config = dict(
    init_std_router=0.0188,
    lr_router=0.00172,
    norm='rmsnorm',
    norm_eps=1e-05,
    positions='rope',
    rope_theta=10000.0,
    rope_fraction=1.0,
    qk_norm=False,
    parallel_block=False,
    beta1=0.95,
    schedule='wsd',
    max_seq_len=768,
)
Below are experts of layer 10 (counted from 0) of a mixture-of-experts language model. Rows are named router (the router's row for the expert), down (a neuron's output weights, with its number) and show model dimensions 0-127. Each number is 128 + 24 x the weight over its row's rms, rounded and kept within 0 to 255.
After each expert's rows: "comes before" lists some tokens at least twice as common just after its tokens as in all text. This comes from a sample of Wikipedia text that the model never trained on. Tokens count by the router's weight.

# expert 5
router [142 121 107 117 110 148 115 120 115 129 108 174 149 112 125 114 173 119 112 108 148 112 105 132 120 127 127 156 118  72 122 139 148 168 157 148  92 162 143  79 133 131 112  98 123 149 154 137  60 145 156 196 116 148 145 107 135  97 132 130  94 119 114 152 124 137 115 156 130 155 146 117 113  90 128 110 131 148 140 109 143 106 150 139 146  91  91 127 150 183 129 116 135 176 134 138 127 117  92 171 127 122 106 104 107 127 124 125 120 192 106 130 144  75 142  83 139 123 132 159 135 154 104 151 127  95 141 112]
down7 [130 175 144 136 150 129 136 136 133 128  82  93 134 138 153 147  99 117 149 110 112 109 154 126 116 137 138 156 150 135 125  91 148 122 157 144 147 166 141 154 149 128 140 123 103 146 127 116 122 123 182 114 144 134 127 115 118 132  90 177 140  71 127 131 107 123 144 156 102 106 160 103 157 116 114 124  99  96 189 154 165 112 141 119 107 132 121 135  82 109 166 116 115 127  87  65  90 156 136 116 137 135 163 110 156 139 119 120  85 114 121 130  96 155 150 113 133  88 137 140 160 140  77 114  73 141 115 143]
down8 [132 101 109 105 147 113 126 118 124 109 126 127 127 122 130 173 145 138 137 136 127 164 169 148 136 133 141 137 118 118 108 130 156 110 118 115 130 149 123 132 100 120 128 125 135 115 130 103 121 142 151 145  96  80 136 127 116 109 120 134   0 132 125 122 157 139  96  97 116 133 103 134 154 125 143 120 121 109 129 126 112 107 114 106 131 156 103  93 157 110 123 102 112 127 110 126 117 113 140  87 165 137 123 120 124 113 123 114 132 135 119 157 134 143 136 151 132 111 120 127 108  83 103 117  80 144 119 105]
down9 [104 137 111 126 109 114 117 118  91 136 114 102 142 138 134 143 126 122 130  84 144 173 147 159  91 109 175 121 109 105 127 154 103 111 147 114 104 153 150  97 126  77 120 121 106 153 141 170 136 137 153 153  82 148 124 126 159 125 126 152 171  83  94 112 126 131  60 118 145 110 123 173 128 145  96 122 166 102 157 121 122 101  90 151 133 130 152 109 112 161 140 125 134 135 177 130 139 137 149 130 153 107 110 131  95 153  96 117 109  99 193 103 157 135 147 124 124 146 113 152 154 138 107 147 132 156 163 159]
down10 [154 131 159 125 151 144 114 115 133 109 138 127 109 153 120 139 130  99 134 122 137 128 188 137 131 124 163 148 129 120 131 105 156  87 128 157  87 128 175 135 148 123  87 133 106 124 134 106 114 155 112 102 129 114 123 166 105 145 164 103  41 138 180 136 123 135 126 154 116 141 133 129 175 150  92 117 137  92 149 144 114 138 159 154 181  66  97 107 145  95 154 110 126 157 136 132 149 130 133 136 121 145 116 181 100 126 133 141 130 132 100 166 159 152 160 141 130 129 102 130  99 114 146 167 136 161 115 142]
down11 [160 153  74 131 112 151  99 100 163 185 136 169  86 133 116  88 115 117 113 130  99 122 138 103  97 102 119 123 128 130 115 109 122 122 130 134 139 103 125 138 115 137 119 174 145 134 170 100 125 132 105 140 140 139 101 131 171 145 124 139 104 127 122 127 125 105 146  96 111 121  89 126 113  95 141 139 160 144  95 124 115 126  83 140 118 117 163 156 107 116 114 123 140 125 115 121 134 125 121 112 129  62 136 122 168 132 152 119 126  99 112 110 157 104 117 146  69 116  77 173 125 125 160 148 193 130 190 139]
down12 [128 105  89 114 174 158 107 123 135 104 150 104  76 164 145 146  90 146 157 121 112 132 139 102 110 114 108 176 121 154 105 129 147 120 160 155 155 123  97 128 144 153 130 152 166  98 179 122 136 140 103 111 176 172 129 121 121 134 142 106  86 108 151 135  82 107 105  92 136 160  77 152 137 101  99 111  95 126 118 138  91 179 129 134 145 127 151 137  99 130 137 143 124 125 140 120 139 106 139 100 106  93 137 133 116 179 154  90 106 127 139 144 110 143 119 102 144 118 136 154 145 152 114 141 172 129 153 100]
down13 [141 164 136  79  98 100 139 131 151 169 161 129 125 133  97  95  88 155 153 125 108 108 159 133 132 199 136 144 111  99 115 116 140 145 154  89 148 158 122 124 113 171 121 116 142 124 154  99 109 108 104 138 102 102 155  96 149 130 135 121  59 160 134 145 156 134 133 181 149 134 135 122 118 106 125 135 125 105 136 144 106 122 151 148 140 105 107 119 117 113 150 114 174 108 152 165 141 137 135 162 140 127  89 183 126 125 110 106 131 108 178 166 143 125 144 132  96 123  99 153 104 158 122 172 133 115 134 124]
down14 [117 117 113 182  70 100  96 149 186 150 163 126 117 143 133 129 133  92 135 115 124 138 137 125  94 136 100 100 149 163 137 134 154 131 161 127  99 141 134 136 124 113 142 141 140 151 133 130 133 145 136  86 121 182 126 137 100 110 116 141  93 167 116 149 154 145 144 156 141 123 102 152 120 146  88 168 144 167 129 117 166 131 129 134 145 116 112  93 154 102 117 140 140  90 136 123 158 130 120 109  98 103 113 133 143 139 102 146 198 102 139 116 118 218 108 130 104 139  98 135 135 144 125  93 149 141 137 149]
comes before: " |", " of", ",", " and", ".", " was"

# expert 4
router [140 122 136 154  98 122  99 116 133 120 117 133 115  99  95 167 166  89 136 106 157 113 109 152 138 111 114 156 141 137 189 136 114 111 142 116  68 134 110  82 143 137  66 157 161 157 155 138 117 124 125 135 118 134 135 115 153 145 119 145  98 130  91 113 167 124 160 154 152 118 139 162 113 128 104 146 175 119  86 170 138 138 129 124 148 154 105 143 149 168 140 125 138 151 137 122 184 127  95 152 152 139 122 130 135 107 120 131 134 140 137 111 135  71 172 117 156 149 181 134 124 118 115 137 169 121 152  93]
down7 [101 113 158 135 178  66 115 110 137 145 124 118 149  97  78  92 143 113 116 111 140 102 122 137 118 137 121 160 199 149  73 154 134 166  94 123  57 113 122 123 110 155 107 136  97 147 143  97 135 137 152 103 154 108 117 127 101 142 124 148 144 123 121 102 120  95 144 147 122  94 128 140 150 157 126 110 101 179 130 118 155 121 150 184 165 126 143 132 137  74 140 110  86 146 100 114 127 120 134 133  80 135 116 116 122 147 122  83 116 121 126 148 111 107 131 123 129 130 153 100 126 157 127 126 128 125 104 127]
down8 [136  96 121 126 147 140 100 137  86 110 142 170 132 159  90 145  85 113  90 139 153 128 131 100 165 117  68 138 120 115 128 153 120 117 166 130  90 121 123 117 106 122 142 108 130 160 127 181 119 197 119 114 142 150 161 124 114 103 131 153 113 171 131 129  98 106 163  93 131 143 121 115 147  87 109 128 166 102 131 115 102 166 159 108 101 126 124 128 149 113  79 148 121 169 120 114 139 154 147 128 149 128 155 156 102 107 132 115 128 123 139 154 100 112 148 136 141 133 120 129 112 182 201 120 143 132 133 133]
down9 [106 115 117 145 166 131 111 112 137 128 147  98 115 144 125 115 119 124  90 107  97 131 120 117 131  96 130 163 158 147  90 169 132 101 164 107 134 142 147 158 123 154 127 139 148 137 143 140 152 173  89 104 127 115 113 161 137 141 110 131 102 147  80 119 107 141 153 108 128 153 113 130 108 171 151 125  94 171 107  95 117 134 109  97 150 127  87 114  86 122 111 101 147 145  97 105 172 136 127 163 119 179  94 181 128 103  84  90 126 154 165 138  97  92 119  95  91 166 124 145 129 106 148 144 118 145 107 136]
down10 [107 113 117 128 103 107 138 144 152 143 148 121 124 142 114 104 153 151 134 116 106 154 138 164 181 127 108 160  81 143 112  71 158  99 113 160 137 170  96 132  78 162 156 147 158 136  92 129 153 156 128 138 163 160 151 128 140 131 109  94  77 135 147 182 136 108 124 104 160 128 126 137 138 108 122 104 111 113 124 132 129 155 152 133 122 116 133 154 150 155 150 103 137 114 117  99 113 161 152 113 133 114 148 143 138  85 131 133 176 106  96 134 116 163 135 157 107 112 176 126 100  73 130 111 103 102  92 123]
down11 [114 117 123 134 127 137  95 135  77 161 136  89  89 140 135 121 119 167 182  93 110 145 124 161 127 154 107 108  80 108 108 145 155 147  86 150 147 125 131 142 113 125 109  51 148 157 114 139 122 147 144 143 137 136 136 130 114 107 169 124  79  99 128  86 139 128 100 141  95 128  96 164 143  93 132 163 165 129 106  95 123 139 117 106 108 106 128 135 120 157 109 131 120 126  96 112 106 138 122 121 126  89 118 163 159 154 110 142 125 112 132 137 133 170 148 175 157 123 151 153  67 123 150 132 131 153 150 125]
down12 [128 141 119 148 160 141  98 115 136 106 164  77 147 135 189 157 121 147  94 153 110 144 109 108 126 120 139 142 114 140 147 109  89 151 125 116 114 134 148 112 104 112 145 108 108 115 121 145 114 188 141 150 161 106 131 124 137 124 111 182  94 133 162 112 112 118 110 159 157 140 111  87 112 145 137  92 134 150 160 113  80 127 125 170 131 116 133 111 153 136 127 127 112 140 124  95 129 108 149 151 163 164 154  94 140 138 117 146 129 142  46 143 126  74 127 103 112  99 117 121 119 110  90 155  91 144  95 137]
down13 [159 168 110  87 120 103 133 104 133 179 119 141 152 150 126 131 158 122 118  79 130 138  47 128 102 128 156 146 111 141  90 132 150 153 100 164 154 174 145 130 133 130  95 168 145 152 146 112 114 125 136 169 144 133 119 114 123 132 126 129 112 114 128 130 121  85 147 107 130 138 116 116 125 160 132 164 181 157 145 106 137 109 105 109 123 124 121 116 142 113 130 150 156 131 128 110 158 127 145 129 128 113  88 167 132 176 106  85 132 153 133  94 125  70 128  71 155 144 146 141 166 136 137 145 160 142  94 134]
down14 [ 99 146 120 119 134 124 116 108 158 173 149 167  96 158  85 136 146 113 112 158 125 123 195 131 109 123 129 104 180 101 115 169 194 157 116 111 115  80 148 133 134 137 143 150 134 111  98 146 139 128 155 124  89 115 131 137 146  96 166 127 112 123 124 132 169 131  84 110 104 122 124 114 144 121 113 165 131 114 116 158 124 113  87 145 108  82 100 138 113 128 112 137 126 103 152 128 105 124 135 108 101  75 138 129 117 108 150 123 120 145 163  78  94 119 130 122  78 115 127 145 119 112 150 168 127 144  85 134]
comes before: " the", " to", " a", " in", " by", " as"

# expert 8
router [146 106 149 142 104 121 139 124 156 148 108 158 113 135 142 113 175 126 139  84 112 113 111 127 138 119 125 150 157  85 128 117 131 127 182 126 123 163 141 149 113 148 151 121 137 140 119 104 103 150 124  87 165 115 148 114 133 140 120 112 100 113 113 132 153 100 123 120 138 103 123 113 109 157 104 162 115 157 102 139 139 162 123 137 171 141 100  75 120 162 112 142  95 158 143 115 138  94 169 132 109  72 105 103 121 108  91 122 130 125 163 172 123  82 148 107 125 125 132 154 135 183  95 170  72 131  80 143]
down7 [133 120 131 131  92 134 139  97 108  90 119 122 168 133  73 157 116 113 111 118 139 134 111 105  71 142 114 116 161 154 121 119  96 145 151 125 109 171 128 108 166 126  92 121 141 135  71 130 150  84 124 138 129 149 134 154  90 137 129  90  50 161 106 135 135 152 122 137 125 132 107 114 149  66 119 103 126 103 159 163 116 142 149 109 162 117 106 122 140 146 124 145 149 136 138 134 128 129 139 109 128 151 146 131 188 118  84 128 108 124 116 142 130  87 117  91 125 134 124 105 168 148 102  85 142 146 116 100]
down8 [105 136  97 117 132 147 128 136  86 160 133 122 162  88 103  87 138 102 144 147 144 152 168 151 104 134 130 111  90  62 116 148 140  88 118 144 150 133 143 135 144 141 102 108 110 162 127 136 101 131 129 103 107 144 121 114 156 111 133 106  89 101 113 103 102 111 156  88 129 123 120 131 116 105 155 110  95 130 122 147  96 105  96 167 155 155 165 101  83 128 159 135 149 133  95 151  97 107  95 152 136 154 104  65 153 147 132 130 180 126 139 105 169 113 157 152 107 115 140  94 151 119 131 117 117 127 148 104]
down9 [128  95 109 158 129 118 142 148 169 126 127 118 149 145 159 142 146 150 117 117 131 124 126 143 150  93 145 130  80 135 114 170 120 145 165 178 156 124 160 158  86 128 180 112 138 143 117 117 138 119 101 155 171 156 131 106 120  80 112 139  56 107 100 111 109 131 166 177 127 110 141 132 165 178 132 146 133 123 136 120 145  98 127 159 117 126 143 142 135 113 125  92 131 117 115  79 103 135 112 120 173  81 137 152 117 152 168 111 152 121 159 138 105 102 114 123 152 103 143 132 143 113 136 128 130 101 105 175]
down10 [132 138 101 130 146 111 150 139 141 137 105 125 112 114 150  92 105 131 118 119 118 131 109  95 102 156 114 129 141  99 132 114  82 152  86 117  82  92 118 144 122 136 154 145 120 122 115 146 155 109 158 141 184 166 105 149 115 120 124 113 165 131  98 129  89 176 138 132 163 138 111 128 126 143 134 123 123 190 136 110 111 119 159 115 211 160 100 137  91 100 136 112 102 130  67 116 144 145 136 145 188 130 117 129 122  96 161 143 118  99 106 118 125 176 117 135 148  99 113 144 122 145 143 155 123 138  96 146]
down11 [142 135 144 121 140 138 114  92 141 138 139 142 119 133 127 106 102 112 187  82 106 113 114 163 157 126 127 144 141 131 211 125 120 135 111 193 132 134 117 126 117 120  77 134 159 110  84 100 152 109 107 132 123 102 152 133 113 118 103 154  93 119 184 120  89 117 115 118 120 141  72 150 147 102 124 129 145 156 166 140 110 151 113 121 155 121 118 118 132 143 170 119 117 116 115  80  98 163 116 156 102 131  88 149 134 125 100 135 142  91 123 132 126 149 132 174 141 116 128 140 149 128 174 104  99 154 153 132]
down12 [ 99  85 156 135 104 115 144 161  91 119 114 111 135 104 114  94 100 111 143 163 131 129 145 118 180  96 112 126 151 115  80 167 137 114 116 170 126 160 146 121 128 137 138  89  74 115 150 100 105  90 145 129 177 162 133 157 125  95 148 131 164  95 142 113 144  93  95 139 148 172  97 116 121 116 124 109 139 103 134 116 155 128  74 133 153 121 106 151  90 165 147 101 117 116 152 128 137 135 152 111 107 143 121 121 126 128 148  82 145 116 108 114 108 155 135 107 138 119 127  90 124 154 138 109 171  84 122 101]
down13 [144 137 110  94 144 121  88 138 162 116 130 132 138 162 119 153 114 133  84 144 139 133 112 104 166 135 141 164 164 141 169 114 152 110 164 124 164 110 159 152 148 140  95 137 121 110 164 105  83 111 103 132 136 134 101 151 161 120 148  93 140 137 122 141 120 115 137 192 139 108 138 130 142 194 116 109 116 140 149 137 127 125 140 123 142 122 145 151 164 121 107 160 128  99 116 131 117 125  77 158 130 155 129 203 109 158 142 135 107 154  91 119 169 153 178  85  97 138 137 137 112 117 103 107 133 125 155 119]
down14 [121 129 144 126 170  95 136 124  96 128 143 125 208  93 153 138 134 101 171 142 135 134 136 149 138 109 135 125 125 114 135 117 101 152 159 140 101 161 141 127 115 143 125  94 152  87 135 116 108 138  88 135 128  96 107 120 144 126 119 129 176 120 117 103 170 167 196 158 165 166 119 170 125 135 141 133 110 123 152 118 146 146 134 113 138 130 174  96 115 117 142 112 112 132 151 100  93 112 153 165 145 168 146 111 124 144 189 104 162 134 113 117 100  86  88 119 130 144 162 142 132 117 146 142 125 107 103 145]
comes before: "\n", "-", "|", " ", " 0", "The"

# expert 6
router [129 109  98 131 121 147 144 107 190 125  93 167 147 113 137 111 134  99 154 125 143 102 135 147 140 130 124 140 124 115 139 121 175 126 165  96 119 145 122  68 124 152  92 102 132 148 131 127 128 150 127 147 135 166  95 102 126  93 125 121  85 142  87 111 117 110 174 112  89 121 161 109 122  82 108 132 150  87 114 153 143  80 145 113 134 143  95 116 141 166 124 135 166 151 133 143 137  92  99 139 132 123 110 106 123 138  95 104 138 176 149 105 153 104 114  92 123 173 142 138  59 116 147 115 147 128 145 139]
down7 [160  56 120 130 101 146 128 149 119 123 154 163 136  88 122 180 168 143 117 197 119  78 109  75 123 182 149 140 163 154  93 171 157  99 127 132 101 172 122 122 135  96 117 115  96 123  98 115 157  73 105 132 137 145 116 143 121 152 144 104 129 120 141 147 121 176 122 170 145 124 122 137 151 120 118 102 139 152 151 106 120 103 122 117 133 134 134 121 147 146 149 159 134 114 143 127 123 110 113 119 126 103 124 140 127 141 129 130 124 164 125 102 150  74 160 132 130 131 136 110 156 116 147  91 155 144 143 126]
down8 [184 116 123  98 112 150 121 115 133 126 144 164 133 108 181  88 157 120 106 133 147  93 118  81 169 108 114 125 102  95 132 161 153 135 162 110 146 131 160 140 106 125 147 105 151 131 160 117 145 186 127 171 162 137  87  87 120 134 113 137  95 152 139 121 133 165 139 147 132 167 110 161 146  96 111 150 127 122 117 115 120 100 190 132 123 145 127 139 122 125  93 161 105 133  98 134 110 118 107 129 108 131  96 173 130 111  91 131 110  97 105  99 173 116 150 171 133 118 124 111 131 130 145  96 103 120  97 129]
down9 [152  95 138 120 121 176 135 120  96 140 143 117  80 125 118 174 119 166  71 106 141 142 154  94 110 129 137 127 177 132 129 129 136 165 107 132 103 139  90  95 141 122 126 102  86 166 152 119  97 141 130 118  66 145 112 166 142 118 111 136  76 114 173 137 142 108  77 102 106  95 102 151 150  93 147  76 124 147 159 112 126 136 112 113 138 148 149 139 130 147 133 156  93 120 103 139 134 181 138 109 118 163 153 119 129 126 135  99 127 150 124 132 132 149 158  86 128 104  98 105 136 139 115 118 126 137 123 122]
down10 [131 111 120 111  91  77 100 118 150 105  96 121 163 103 135 102  76 119 124 100 156  76 148 154 102 132 114 182  97 143 132 104 134 132  92 106 119 131 127 147 133 109 169 159  83  61 113 133 113 126 147 125 130 138 131 141 107  99 143 115 115 125 143 129 123 133  79 122 103 124  72 112 164 154 118 112  85 104 113 166 162 143 149 114 130 135 116 125 139 127 158 134 146 128 113 142  90 143 139 165 125 144 141 129 116 125  99 153 110 121 103 143 128  95 118  82 157 151 147  91 121 172  91 144 108 151 135 110]
down11 [ 93  97 125 102  95 145 136 143 107 112 118 126 145  95 151  94 127 158 109 155 118  84 129  76 109  89 114  91 133 132  99 146 142  96 149 137  96 146 115  96 114  89 146 137 120 144 166 154 143 131 124 132 119 124 113 146  98 131 137 145 124 121  92 125 105 173 125 175 136 171 117 118  88  86 158 154 131 164 156 117 132 128 105 159 146 136 120 100 138 129 110 161 147 114 159 125 112 157 154 112 147  77 176 105 119 133 130 121 138 164 121 125 152 124 136 127  97  85 121 119 136 151 165 177 181 124 166 132]
down12 [103 135 157 127  96 130 112 115 109 113 128 108 166  96 106 109 113 178 123 153 122 136  94 117  97 132  59 120 119 115 130 103 119 178  98  94 117 118 168 137 107 112 160 126 143 144 156 119 135 118 124 135 136 114 129  87 108 107 106 122  76 148 151 124  98 120 123 135 125 122  81 176 153 122 112  92 138 158 149 127 145 143 127 158 127 102 119 143 104 133 124 125 174 133 150 134  92 109 117 116 152 112 116 139 137 136 123 104 112 124 120 131  89 144 113 181 160 153  90  90 108 172 131 192 134 178 156 116]
down13 [124 158 122 124  90  63 113 109 116 147 144  94 140  92 145 137 109 109 139 132 111 148 137 117 110 149 110 149 126 164 116  99 138 140 159  98 113 143 156 114 164 109 179 128 112  94 119 126 101 163 152 107 104 117 141 129 119 100 162 137 149  77 115 101 123 134 185 112 138  99 177 102 153 162 157 158 196 144 124 136 137 123 130 136  87 143 131 101 117 130 112 123 132 142 136 134 132 115 137  92 182 117 140 125 111 141  88 154 111 161 130 125 115  93 127  84 108 143 140  94 113 121  97 126 151 142 169 104]
down14 [129 119 127 128 139  99 191 131 136 121 116  86 153 146 121 110 145 119  94 105 145 135 137 175 141 161 113 199 116  61 161  94 138 113 110 130 117 123 105 108 148 115 122  65 119 148 164 127 134 120  93 137 152  93 156 125 106 167 133 123 160 124 102 107 112 127 119 142 131 137 132 175 126 144 134 130 112 121 119 100  96 150 129 152  98 122 103 139 122 143  95 117 126 100 135 103  96 137 169 112 114 148 134 143 153 130 118 114 101 144  97 131 100  95 109 143 161  64 175 142 158  96 108 134 112 148 140 126]
comes before: " |", "6", ";", "8", "7", "9"

# expert 11
router [191 157 129 116 110 167  82 137 122 100 144 159 132 122 162 109 173 115 147 135 162 115 139 141 148 138 126 180 116  92 155 118 143 179 143 139  79 150 143 100 146 134 109 170 121 149 160 157  87 125 111 172 102 163 153 119 129 128 111 140 102 142  95 118 175 150 126 173 158 139 152 155 125  91 127 126 144 136 116 126 112  91 131 131 157 127 115 145 148 146 141 143 139 150 154 102 129 127 104 168 117 113 132  86 151 128 121 124 137 162 108 140 118  97 171  87 143 125 158 138 142 135 100 154 151 107 147 124]
down7 [109  71 159 110 129 128  97 136 131 100 103 141 169 102 123 145 144 148 121 147 133 125 204 112 137 126 116 204 148 160 135 113 111  92 160 160 104  89 112  96  98 140 116 116 176 138 118 114 112 176 151 128 109 162 130  94 136 117 136 116 149 149 153  95 151 142 107 134 109 121 101 139 159 150  93 102 125 139 138 119 153 116 114 123 120 122  89 135 118 121 135  85 124  94 108 132 134 144 110 146 115  90 133 160 112 166 117 160 124 113 145  87 108 126 136  91  99 127  96 111  92 141 124 119 134 119 164 157]
down8 [113 139 134 129 105 148 112 126  61 127 100 160 122 127 124 163  75 109 115 137 144 123 122 131 133 135 135 125 109 128 151  95 127 124 129 125 182 190 118 109 142 147 113 126 121 137 122  96 117 127 107 167 135 126  93 150 152 166 131 120 153 168 162 112 126 140 112  88 127 105 160 150 138 127 136  90 141 139 134  92 101  80 121  93 109 133 133 168 140 150 131  97 169 146 156  93 172 116 150 103 150 134 151 163 103 137  82 145 162 141 150  98 136 134 129 111 174  99 125  74 162 132 144 152 136 103 140 145]
down9 [147 121 102 133 107 109 102 160 139 163 163 101 130 157 124 146 105  97 133 107 124 144 145 148 130 103 142 141 122 149 130 131 127 151 118 132 152 117 141 150 141 115 155 139  98 101 118  69 112 119 147  85 123 162 145 162 138 120 137  94 167 143 120 180 116 169  99 122 135 121 136 101 120 150  94 108 119 103  71 101 138 135 101 110 108 100 142 185 132 113 139 124 156  95 120 140 113  88 101 140 144 130  97 101 103 158  87 124 125 118  94 129 164  79  93 134  94 109 163 128 158 137 160 120 140 114 119  65]
down10 [145 153 203 139 131 112 107 132 108 120 150 127 128 124 177 142 109 120 135 130  88 106 138 157 130 115 125 122 167 116 151 117 132 148 158 153  92 161 116 152 157 105  98 161 143 164 158 105 191 155 102 120 147 121 135 152 109 132 134 168 102 155 118 141 126 125 135 154 135 164 104 111  98 136 113 158 152 125 154 127 139 154 164 151 132 186 133 111 109 145  93 158 121 128 128 115 156 161 117 124  70 133 152 107 156 100 124  99 123 173 170 135 137 112 112 169 110 119 104 133 167 119 148 131 157 153 125 111]
down11 [150 119 135  82 155 124 114 103 150 129  85 110 101 105  95 151 116 157 138 128 131 152 124 111 179  85 149 128 108 132  99 134 107  93 132 120 131 128 142 176 108 146 139 110 188 121 179 149 133 149 120 144 126 143 114  98 109 171 141 121 106 139  96 150 124 103 151 127 174 128 142 108 129 114 145 113 156 124 144 107 153 119 111 146  86  69 159 143  92 125 100 156 133 143 141 142 137 131 125 109 142 160 136  98  95  99 118 138 173 135 160 182  98  80 139 112 136 160 148 156 140 145 108 114 125 140 155 159]
down12 [ 97 115 136 148 155 141 137  96 148 121 144 144 152 120 148  72  80 115 144 118 131 142 129 136 119 118 127 134 152  58 137 114 149 160 114 174  77 119 125 128 111 145 153 167 127 116 145 107 119 128 143 113 113 135 152 144 121 167 116 157 193 157 119 116 175 136 122 140 144 164 119 136  91 123 123  99 170 131  72 123 156 123 161  81 167 173 135  97 124 105 128 128 125 116 102 125 150 135 132 117 165  88 135 128 125  89 112 135 111 152 159 164 118 155 140 113 104 109 123 142 154 109 129  93  99 118 119 103]
down13 [ 86 139 119  91 155 103 181 129 113 139 123 134 104 148 140 130 159 108 121 148 126  98 142 140 138  95 154 121 143 132 102 154 113 128 152 110  65 130 118 128 157 129  78 118 150 144  98 126 130 138 104  91 138 122 171 134  81 106 145 178  89 131 137  91 119 108 126 163 167 122 163 133  93 126  87 107 131 145 143 186  93 111 149 137 137 120 110 107 113  84 127 134  85 144 118 125 113 142 149 135 100 117 153 156 147 164 170 119 122 141 146  93 122  98  97  98 107 131 168 152 120 136 139 124  91 117 146 118]
down14 [110 111 122 129 133 153 161 124 164 111 150 119  87 136 104 123 143 174 101 126 125 116 105 162 144 156 149 136 131 193 150 160 165 165  91 138 111 121  81 138 130 146 152 154 112  97 135 154 128 139  92 165 182 105 147 109 160 151 120  86  92 126 148 100 130 104 113  75  83  74 144 118  99 121 112 160 119 156 138 107 125 148 111 143 133 141 125 114 140 112 133 117 151 135 118 130 134 126  91 113 144 128 105 144 134 147 155 133 110 112 134 105 114 121 130 176  92 115 162 115  74  94  93 140 150 136 138 134]
comes before: " of", "s", ".", "ing", " in", ","

# expert 1
router [122 124 108 104  98 161 112  99 163 154 122 161 121 137 122 126 142 129 128 140 147 103 109 106 104 110 125 134 137 127 146 115 109 134 175  82 128 137 162 104 157 141 122 141 127 155 125 129 106 135 123  87 129 126 125  69 181 106 145  86 116 158 132 137 161 101  96 116 143 119 127 135  97 145  82 159 115 117  93 158 143 154 106 124 169 161  94  88  82 165 133 160 124 153 174 136 146  80 144 144 124  87  99 102 111 112 106 137 140 121 147 163 169 130 149 110 158  95 155 126 146 154 112 147 127 155  99 136]
down7 [142 139 155 103 116 120 147 102  86 140  94 156  75 122 155 153  66 142 139 145 172 129 126 115 107 177 136 118  74  88  99 136 149 112 112 108 110 132 123 143 144 126 126  91  92 127 123 126 123 125 119 166 134 119 138 112 164 107 114 136 147  97 152 125 110  93 114  56 137  98 145 105 106 121 152 117 118 106 138 117 166 153 101 135 135 156  82 110  94 165 129 129 150 158 175 156 148 113 116 142 152 148 122 138 130 120 121 136 141 127 125 115 162 152 105 105 164 163 149 122 133 150 151 111 180 122 127 154]
down8 [ 97 114 166 136 102 151 139 103 109 129 124 150  96 144 115  82 138  98 143  76 153 128 137 115 120 150 116 164 147  98 108 149 124 145 196  93 179 121 131 132 121 130 150 105 157 117 152 109 119  82 149  98 138 125 130  95 152 143 123 136 246 142 122 140 134 157 111 117 103 121 131 125 117 156 108 145 140 158 145 162 102 120 106 148 159 124 151 128 134 127 144 126 125 146 104 119 148  97  87 122 132 102 156 129 113 105 126 138 114 143 155 152  96 145 131 102 104 146 124 128 144 143 167 126 108 130 122 161]
down9 [127 158 105 132 101 133 186 138 174 113 108 151 139 149 132 142 112 125 141 140 142 149 125 152  61 149 137 135 158 116  92 110  95  99 102 115 108  95 121 158 158 126 101 114  75  92 126 115 125 148 149 126 126 169 109  97 115 108 133 138 209 105 141 114 133 103 169 165 165 138  65  92 130 115 105 118 126 160 116 116 174 113 105 161 119 128 122 130 122 115 116 144 150 120 167 168 144 114 135 132  91 140 122 126 146 165 117 112 132 143 106 131 152 132 133 137 129 129 101 149 158 137 130 141 139 150 107  95]
down10 [ 88 105 112 133 164 157 159 127  95 103 108 142 133 147 124 174 134 118  97 103 156  80 168 151 118 133  99 142 156 137 113 138  94 160 114  87 174 118  85 113 152 133 114 129  74 110 145  87  83 130 156 111 110  86 134 114 136  94 115 119 168 139 106 119 130 166 134 136 138  92 122 158 117 196 119 167 116  98 130 166 140 103 122 106 125  90 116 105 105 110 125 112 183  97 136 148 118 134 134 136 102 111 119 130 115 144 129 156 126 108 111 105 165 132 101 129 159 123 130 115 109 123 144 142 129 142 109 113]
down11 [ 96 110  90  94 140 115 152 114 174 126 109 129 112  91 132 155 169 112 179 110 129  86 138 140 180  76 153  95 165 130 155 138 170 144 180 118 105 130 132 114  91 103 148 145 150 109 161 133 129 111 163 111  86 167 149 153 101 104 113 131 119 121 162 143 129 140 116 134  98  85 139 127  94 136 126 133 111 120 114 161 128 127 137 133 116 111 138 154 107  82 118 139 108  89 133 116  91 128 104 100 105 111 165  95 146 156 157 154 111 143 104 114 111 132 107 125 131 116  87 112 150 142 118  96 109 151 118 112]
down12 [101  87 115 172  89 102 108 142 120 136 103 127 162 120 141 132 144 139  91 179 132 107 126 131 127 136 180 140 158 153  79  99 165 122 173  96 166 123 141 145 123 109 163 123 145 120 159 127 119 108 121 139 142 113 147 113 118 158 115 150 141 102 115 131 162 120 115 156 118 106 160 165 166 145  97 144 119 161 115 115 116 123 120 123 101 154 132 178 144 158 141 122 139  59 114 118 152 114 106 155 157 130 115 112  96 145 109 140 130 157  87 139 117  85 117 168 153  95  97 125 141  83 129 162 124 143 141 126]
down13 [149 152 127 140 135 124 113  92 132 123 148 111 148 171 124  80 164 130 154 136 136 121 144 147 122 131 169 180 151 135 124 111 101 148 118 155 169 110 141 134 122  90 122 172 148 130  96 114 121 126 107 138 109 155 162 112 125 144 129 161  60 111  73 132 120 146 131 126  85 147  76 136 167  41 123 149 120 109 167 116 121 118 115  99 128 141 131 150 139 109 137 129  99 166 138 122 117  81 107 113 106 106 102 125 143 136 109  93 162 130 171 134 155 111 150 133  93 138 143  97 123 129 135 136 131 133 149 120]
down14 [105 149 129 162 169 121 120 120 116  87 134 118  86 143 129  99 154 109 112 152 122 170 112 161 139  96 173 121 112 121  93 188  78 129 140 156  91 121 129 150 105 113 185 108 165 105 144 130 118 141 116 100 165 151 142 171 125 121 128 142 124 134 147 145 124 147 154 115 113 103 127 132 130  99 130 121 136 158 143 119 134 119 106 128 141  89 111 178 109  89 112 112 176 174 143 106 127 134 160  94 114  92 115 134 146 116 110 149 120 109 166 145 129 139 111 117 155 125 136  81 136 154 108 166 101 124 177 117]
comes before: "\n", "|", "-", " the", " ", " The"